config.toml
num_hidden_layers = 14
hidden_size = 256
n_experts = 48
experts_per_token = 2
d_expert = 128
d_shared_expert = 128
hidden_act = "swiglu"
moe_layers = [0, 1, 2, 3, 4, 5, 6, 7, 8, 9, 10, 11, 12, 13]
n_empty_slots = 24
router_score = "softmax"
normalize_top_k = true
routed_scale = 1.0
balance_loss = 0.0191
balance_bias = false
router_z_loss = 0.001
init_std_router = 0.0292
lr_router = 0.000681
vocab_size = 5533
norm = "rmsnorm"
norm_eps = 1e-06
tie_word_embeddings = "early"
optimizer = "muon"
learning_rate = 0.00911
beta1 = 0.9
batch_tokens = [65536, 131072, 196608]
max_seq_len = 1024
train_tokens = 745400000
max_steps = 6199
dataset = "wikipedia_en"
Below are experts of layer 10 (counted from 0) of a mixture-of-experts language model. Rows are named router (the router's row for the expert), gate (a neuron's input weights, with its number), up (a neuron's input weights, with its number) and show model dimensions 64-127. Each number is 128 + 24 x the weight over its row's rms, rounded and kept within 0 to 255. Numbers have three digits each.
Before each expert's rows: a language model's description of what the expert responds to. This comes from a sample of Wikipedia text that the model never trained on.

# expert 20
It responds to: Nouns naming sports results and honors after a score or name, e.g. 8–4 record, world record, Championship, Cup, medalist, Award.
router:122132145153118109102087114173155179124106122103095149106104121130151136132121087160097092149111155128130150150093129115082112133131137086154101170144137151109104154097148119137146107088140097
gate0:144145157146144124093113097149154121103133160144120141146126119127147138117080107128123133152108128162117145121133125085156162128140156106127144135128157096122092132150082143127110126107140124
up0:121109106083122148178132120106088110102117110124069127136115117064083131114164149134094136091146118111115097131167126141145131142107123164157137104113122188133137159150184070138110144093095105
gate1:142148135137100103070156147172143114137116119114122125133091092112129121155212126138089122149113067131149117138144100114082119129137107091128133136130132056115101129159132136161117138090120135
up1:099147149158187123170122141106102124111114124126148134132141195126138123098090128129118127114118203112128127101132148119134123149139105143143120160106099182093129096082134124109148139168117183
gate2:137131124132104106102071098151166157178120143137126136116088129161165096128098117178112114125136155154123129129106188113108113135162136113112155128191182133142115181137139154094060119116134102
up2:093137172146101118143177144131152151146142098092170116159141137162147159105140139136148128085159118109112103151123131154135104129130117127145124137135148140133139111143096161146115127105107165
gate3:072125169121128118141078126162142145121144141092087146103132107136125113155114087140095092138107158104122143126130143121127122105154124119128129134093138147121112121139104118160142089118133148
up3:117131134169123114108090095138127141150149094163178105131109109168119143153118078166102134158134163119158078130171168123154163153170087133079109123179146137097127104144104113119090121148117129

# expert 28
It responds to: Word-initial s/S pieces after was or a pipe (s-ought, S-ivakumar, S-everal) and forms of be such as was, were, been.
router:077151153155143105129131143139138156123119108117101154123114097141140138103147087133117106121131158114114125195119118087114129154099130121157110127126099145132107127092137102144148114119139144
gate0:077170102164136118143141134121156113108145118144159079129133159157163146167126117110120119177128170120150157143114170168173157134125118104136128146122126084120109158149118144127089115137111121
up0:156103109094114154137113110102134127143124128087093128095167129099096084145147124118131160139128136174136125142154138099155170140107152115126125164128109119117167126135149117162146169133142138
gate1:156173168137157119112121131111102121140114126109117168118093161108101133118137125167116131142143088122113096131123090133127151115150166129146147141102107121104162123109103127142150102163110127
up1:149156113126142171097107153121142128148110090128090160141102157144081127146124084163115119200154087114117127123139107122167128161169141116106132138106134137121127157111102116133145130134136134
gate2:059168115080091137122117143134120172110136134154135103146136103117103129143141122085130128098111132154112155111142099109113090121120125136172171163098106191117148129116100133134121107136118128
up2:131141142126118134143061183152106118115120116125136192162135150164133109143151122124123131127080140099128141114137127139164148133112104076156125083098093134132081143108114105106131144118085147
gate3:112145088145129138126118146143129126125120104088101114117066087123101112113155154138103133161112168103148142151150096178090119135115154122104138155143089103129120090157144153133116097149140108
up3:151152143106134120128108119138127119118130122130130145092099112124119087136143146138104120117126119143164127109154105092128162121138171145127102133187122117189092131153142184106126125159153111

# expert 16
It responds to: Opening parentheses and unit abbreviations in measurement conversions and coordinates in infoboxes, e.g. 656 ft (200 m), 191 cm (6 ft, 105 acres (42 ha).
router:128111149161126110117099104124163153100131141105113124102106128124155133132143123125109117125109153101104148156101104109136105109110127148145124154106134179110128126151114091170165037103131112
gate0:163138144139098121145128129119135148108145145132138141105163131141158161132119078151131115098175139155089152147093166125150133130141146118155134123119191134130145144131161122130118075108100107
up0:195114141154092112149121139131123105148111154097133127117141116140137134146130114147135101117155178163113150169133183114120167089087143123200137150085163145141107121132170113131109117121152114
gate1:146108164102125141101099133130165094113131172133128103097084168105102100134111098130156124123144159107123118121112135124108139136107070092119130106095106106139081112113134101110145060144152138
up1:108117096134126100147171142116121159127127122132081153167147126153119159107116150127100159097083127108140088141122158109110122103111155145154127123117135155113144156128126161138106121092145155
gate2:108131103114134114118102117163119137144124187135160112100122169165160125138127120132139123161075083122116124116095102122172113129130106144149124136124112135111154140103126152132116152135112124
up2:126145150125120148187113104101097133123173128144121164094133153108123127091121112137133141133142124182110130136114129090149125142122181126123115118135099141151136160118188143120121133134128123
gate3:149079097145141130123116110136119146132127155168128072138084134146161138128108130135136117141107108156133163166157080086127184093100101080105112135108132149158135131134129071125165109161159110
up3:163163115076158105125125116109113172114121108175139123115099106119132172107110104119190074132122101141140153203105131100120128096122140135093108137080129154113137137146114109115119089123137103

# expert 1
It responds to: First names or their opening pieces of people, often after "by", a comma or a table bar, such as Fred, Carl, John.
router:097119151124118119105129094131136168134106095121114132086120099155183156102155116141136112157125155099100131137120109129095098123145161127142125122114118149106076134117186094165126119116156135
gate0:120147145168152126119114127121102151095112085143131137103139110093135185096109121147109097125113117096107168107156130077100143127091142141111116094129155136163103130127130150123070159123136097
up0:115092102134127133115111108116123098128116120139151113118122077120132147103085157166096139164108117119073152084152152110164096103131131138140130125133128121137081146126131102108165148114116148
gate1:129160133131152095093169096143107129120111117152132124093077148100103126112144150137168113075133140126180121130128092077113125161163118194140126133100131114149117127110133149134125152121126103
up1:140164155133130116109160120141097107134148156135107173123140129132109161100144128125172131115079144125161102099114147121130140130099095066140133137131120081083110138141088121129135086114141133
gate2:106109133172096146157119139096132129147082103129179152095118130172165125078132100140105101120109138100098122122110168118133128146115126124088119128187129131149104117117132144147122139124149149
up2:139141111111139136093133122142072140121122140177130089159107099159104129133120121127150114124173120117126139140145113088084119141168080120148123150132153162106132078137151112154133132118111165
gate3:090082145161090110093055121097106079119092092127158164120116131159126118111122121152194114105156136136121113131146127097143175152142117160137135145119125174119095159161135129102106126134126137
up3:160136113100085107085137154150116115187140110151119109149103123110118157141129121104110125161091133135141146123085138129158050110122134124160098142129148113118129104094108135139119129139113141

# expert 14
It responds to: Word pieces inside proper names and Latin genus names, such as Aabenraa, Prosopofrontina, Dimoschaki, and first pieces like Lar, Tur, Thom.
router:120122137169147092082097132142141140127106081075127119119117092148166162098149115137131106136123145079107147145097136137116129129113137110169117158112112147110109120122139101127153116129137127
gate0:157114121151122106118138148116144108147174140100126096143125078154087109125139106083160158129133115156103152147150177128134100125135165123134133179136173120142135111110175099103149117121152111
up0:091156117108122125151148150101149127142145125110135133111172105140104152119122128108097092142128126141120129154122133146120116144169151137099146146144107143141118103141187149121142150155114161
gate1:119130127120135178182125122081088142117085116192150131114084116126184137154108139154049098170105149114140110145120104146109110168114118137139148120123126132101077196111133112116120128081110150
up1:164123108149142132146091143141153115122149145112122118134123164128085102140160078151154135075150119152102116114191147123128148103113158124142125141155142136125132133158201113110122145153130121
gate2:153122121125135139137115144170125122145113156156112138137096085087114143136145150133132158108134118076127173123165137102136140131130087123172093139095123130163154089132176140131101154109108145
up2:114110133118160137129135129153091142133138130147088151129094058077113138137126119114140158103162140080145148150135151119122113115155090093168119136143135122126127092122165118123111185146108152
gate3:142104133096118113098142154139152110106101132086139174088166163157158133134128111164086165162103114089093139123109127120119169121101154136148131148054176103141126168133139162113133126103157142
up3:109157160130132167095143173126162088156089127119151153132107136157172114155116147179117102123102088090130133112130110139138181158099144179163147122126144136111131123118132123124117139110127139

# expert 35
It responds to: Periods ending sentences or abbreviations and initials in names, plus decimal points: S. Jackson, Dr. J.H., Jr, 15.1 sq mi.
router:066101142161157100133114123148138146134107105134130134088129113127163137145140105110105088138124140096107168140096112103111139117100155092169115139118126153125117171123124103143161094133140136
gate0:128134151109121084126129149108111125182179088108080142154139125111156098128123147135135071113149091156101118161130087117150104096157155096120123143084106110162081161148149163161129138125103156
up0:134130043123120134114189111124138149142154168132110109142130168104136104152149163129104107110144123124168143139118129119110116079094093121089151142145160145094110137116128111136147125148160141
gate1:133119145108125135135138160115158139128136146126155128110166151113158094108176162126126107137127110109098096127140098104098127127131128094115140105129153072144138096095154098139110154156120141
up1:130123100134114098135126104148103124144112122112115122147083101118131135175130077133125125145108116104162131129144160170129142144127128170114128149151101161109114142140131173143168069109115110
gate2:135122162133133122096134083137151142118116122100142129128094136103116179129079127173115100109126099142098129128137126149108117071120165108142107141112134113114138094141120111145127117094101140
up2:120121142114139141118134100137172142097126128157129198093076174093100186113104107152131116100144081107092119139147135159137134072134159082111118126120170123112148110119166129122106122144134153
gate3:112099125162110176146112126114125170117162122121177142127147118110136121138145136131110183126115126146132143166081143108117100160090147142152118135134112129160081147094120078117108124122116104
up3:122143079150139149120101138106116118105151121158184191153127163073126125127103119112149194109114142127120153147082144129159101199129157150174151176119146133185123137098118113126099130151121145

# expert 21
It responds to: Adverb endings and degree words, plus mid-word pieces, such as reasonably, otherwise, never, too, well-crafted, 't.
router:102113138145134109087113085170134153120133123093099135132108106125170146100131116197126125160116131144120159134079100127125117131117154121173083158090141146128100124130154134124171103076150103
gate0:114117118143107129081118101146198152092127116135155132153119148139150074102138138100129126174145148125126148113127116140161119151107140163125114199151141114133154115156121128113127126148116132
up0:148141132081154136126103116163118125136112157134145153139153120108131118122126126122110129142141080094113150138139129128157151134079117133126137112134101151144139160167153138129111137177086122
gate1:109170135133123096132132154167158176125118148111143138121084099119130145123119106156146112112162150168112119133147135117077140123085128156166151132134201140131156107150112081139107061104132126
up1:092144126153137105161139142129138138078123164095154146087122113116085161123106122109111099125161126142141106108129170111113126120105114140103127156141146171136169142152187113125109118139094124
gate2:129162153177165100106114083138163145086161088130123133129131128146159126119134108133159130103103147086147131105133117137080184116159133085098159171144134128169104095152102144124165106119146159
up2:134137079149153141150137107158129137078108148135115158148110133073185174102136138146139155100131137124140106196077147083122166183081120131134115152092101140163104126103166144158131106111145137
gate3:098175104152157086132144089097115119145154111122112145122119126155159148129142129168133088177118139150103138106136094147145141159117131080145112117176161150110145096105165118134148125090138111
up3:135116120110153138113156112090125172133181102148107095111118132147168110115123125178098075170102124141142158175134102128133178132106092114150123084152120155086113073133176109150092141118121131

# expert 25
It responds to: Opening == marks and words of Wikipedia section headings after a line break, such as Discography, See also, Early life.
router:096109149147125107081114126135122129102092110108111142122117115154136158107126105125134141153120112094101165162083085094121131159126132098138083161125100153147111120175142121171115096089131120
gate0:109123124136104071109166163110152126125181124114134164080148098151135133145127092132108165119112150143122167110136119125142141128159167103145089110142151088144125131130105113131116111135147119
up0:091128134111165137110145123111167064136166110129144158109173113146139144122168139106083185136121156155149200079126118136131144174130118118134126121164104105161130137130092173119128136179152135
gate1:103119144110140131095151159156138122140106121139152135141126140102139168102140100116174068110090119078124172116066093142137125120127156123108075122114113150123153144140110111138124110125111145
up1:035089096114129117119147125155149113150106146169161170144145110162115141124135124155138111102115163090138113095080096126127126138143086094157072149139118145115136131156100097124099098142111123
gate2:143133152175113119091134127147147151127134117146141105162140108135139132115173134150080135131191114097124143099103114152100093127122131118127112162142095137147135128162141123142128159111107118
up2:143139137071142128131156118119149101089106130116121159131143164114130107146109146131167088121081149153142143162150132098139154121114144112123130117093138130107139133129094145123149106144086143
gate3:107142152190136127094130135130126135090148081093142116146116120102148136146113126151134121143081112176116113103142124137114151100129113094110112156115170137112113108126118139121083100119126104
up3:117143145160087092115065129140104128112088085126091124097110101086148141133102134121171117082086117142133110112151136129115131151138131125132120169158140152152147113123161128138085153096111085

# expert 44
It responds to: Pipe separators between cells in sports result and statistics tables, often before numbers, plus semicolons in data lists, e.g. 93 | 47.
router:102128148152127100139115115137109141126118138084082128115125122164139166127135134109121133152112134103116152129104085124119117108112145120167090149141130151107105150130150112133141119117137121
gate0:123110172156143144167138158161076107170142130134122119107116129153094172128095090099164144152136133119137125168127136091153088097138145129144155155097091138132119132126119096147120123136113111
up0:078119100101100145122144086116136157154142125089139102112122112108154168135131148137134135115134100137148127134151151190132109117155113070133132109118133069096131152121145101137132140122151138
gate1:149149153132165116156133126094120116157130113123104130118106110144129136146158098073118131105099132147129148147108122129105118116147119153143105131128117133132089142130092129106118175131164123
up1:144108132102167075185110147116154091106101109104120112132155170125130188104143125127144095140123101104153133110138091164153143150154141156135138124111148098125149114121107138089148141118162132
gate2:073136133138103119151132164127133090127055108127093131126149129130100166095117139112152116136160157135133163147133108124140136170191075148103134131139146139175118143143149100134123125128150070
up2:127121104131108152106109125138128153179095115147133125151126127132129132131127129104115136148124096119127125141135095126166154139127109103090173134121144090121120123161129118132153102122129149
gate3:064133160134143115115136116099145159167085159113110115094098114128110137165163123077129128143090112095118135162147152120125145106073128128146116156114165110144128159125134132140158080121139096
up3:110175156172088089115115127121092107106114127144123145125137140142132095149110177120141130108153110159083142156112133158111175142170121106151120130118118158116153114110182111160158116081147150

# expert 12
It responds to: The preposition for, plus to, with, where, about, among, in phrases like for the first time, for example, out of service for.
router:072100140124144142127103125134127173101112101105133146132100092158144158109158102152145112129136120077110150171087099121118090146100151121130078145128128148101120157131148109147156103099140127
gate0:101119131105113102127073139094133168161109101124144160113113109101136105090148135143158117138124099112121129171065139123078146097114094133138097137172141126118098112130103117117127127111095167
up0:097109144132128102119096122070135125134104102101129178093106142088152110115150153141150125137111110096115147125080149121119135091125131105162102141158152148155064110124109146120124183117120127
gate1:103139158090147137099127102139112170118131129115145099141134137098140149091173143149112107101154123146147116120116084122124103125089114161137156190103153161114142129136154137123134048121135131
up1:168114125145092135190143171138139108105137133118107146120129104161140090176090136117146137139097132121136144159121177139137146133146163126116107106149089091147101118110130102101115134118123113
gate2:105119097119132109167128138126155111115118148119139138107089169108120097109165128118139147116095137098135099162130122086102130157105110107119066147075090127128147165142130131091147116126150129
up2:143146130123148139083131108131144133152132130142133110122144105127153144134119128140071124129139087154144161133114173168123098081126124139114163094164174157170121111108144144144097142131106123
gate3:119129106127132102107136120135149119069149173132116140119121112127205147143141129126116120167087128134106105135137108077115155141154076105127144120125149135128178174120188146113139099113107139
up3:116117150086138108121105122168106150158087083156118145154081116115099146107121122114114117128134166181126143070134138180135089157145178120141145137141110124130134096114112138178108147157152159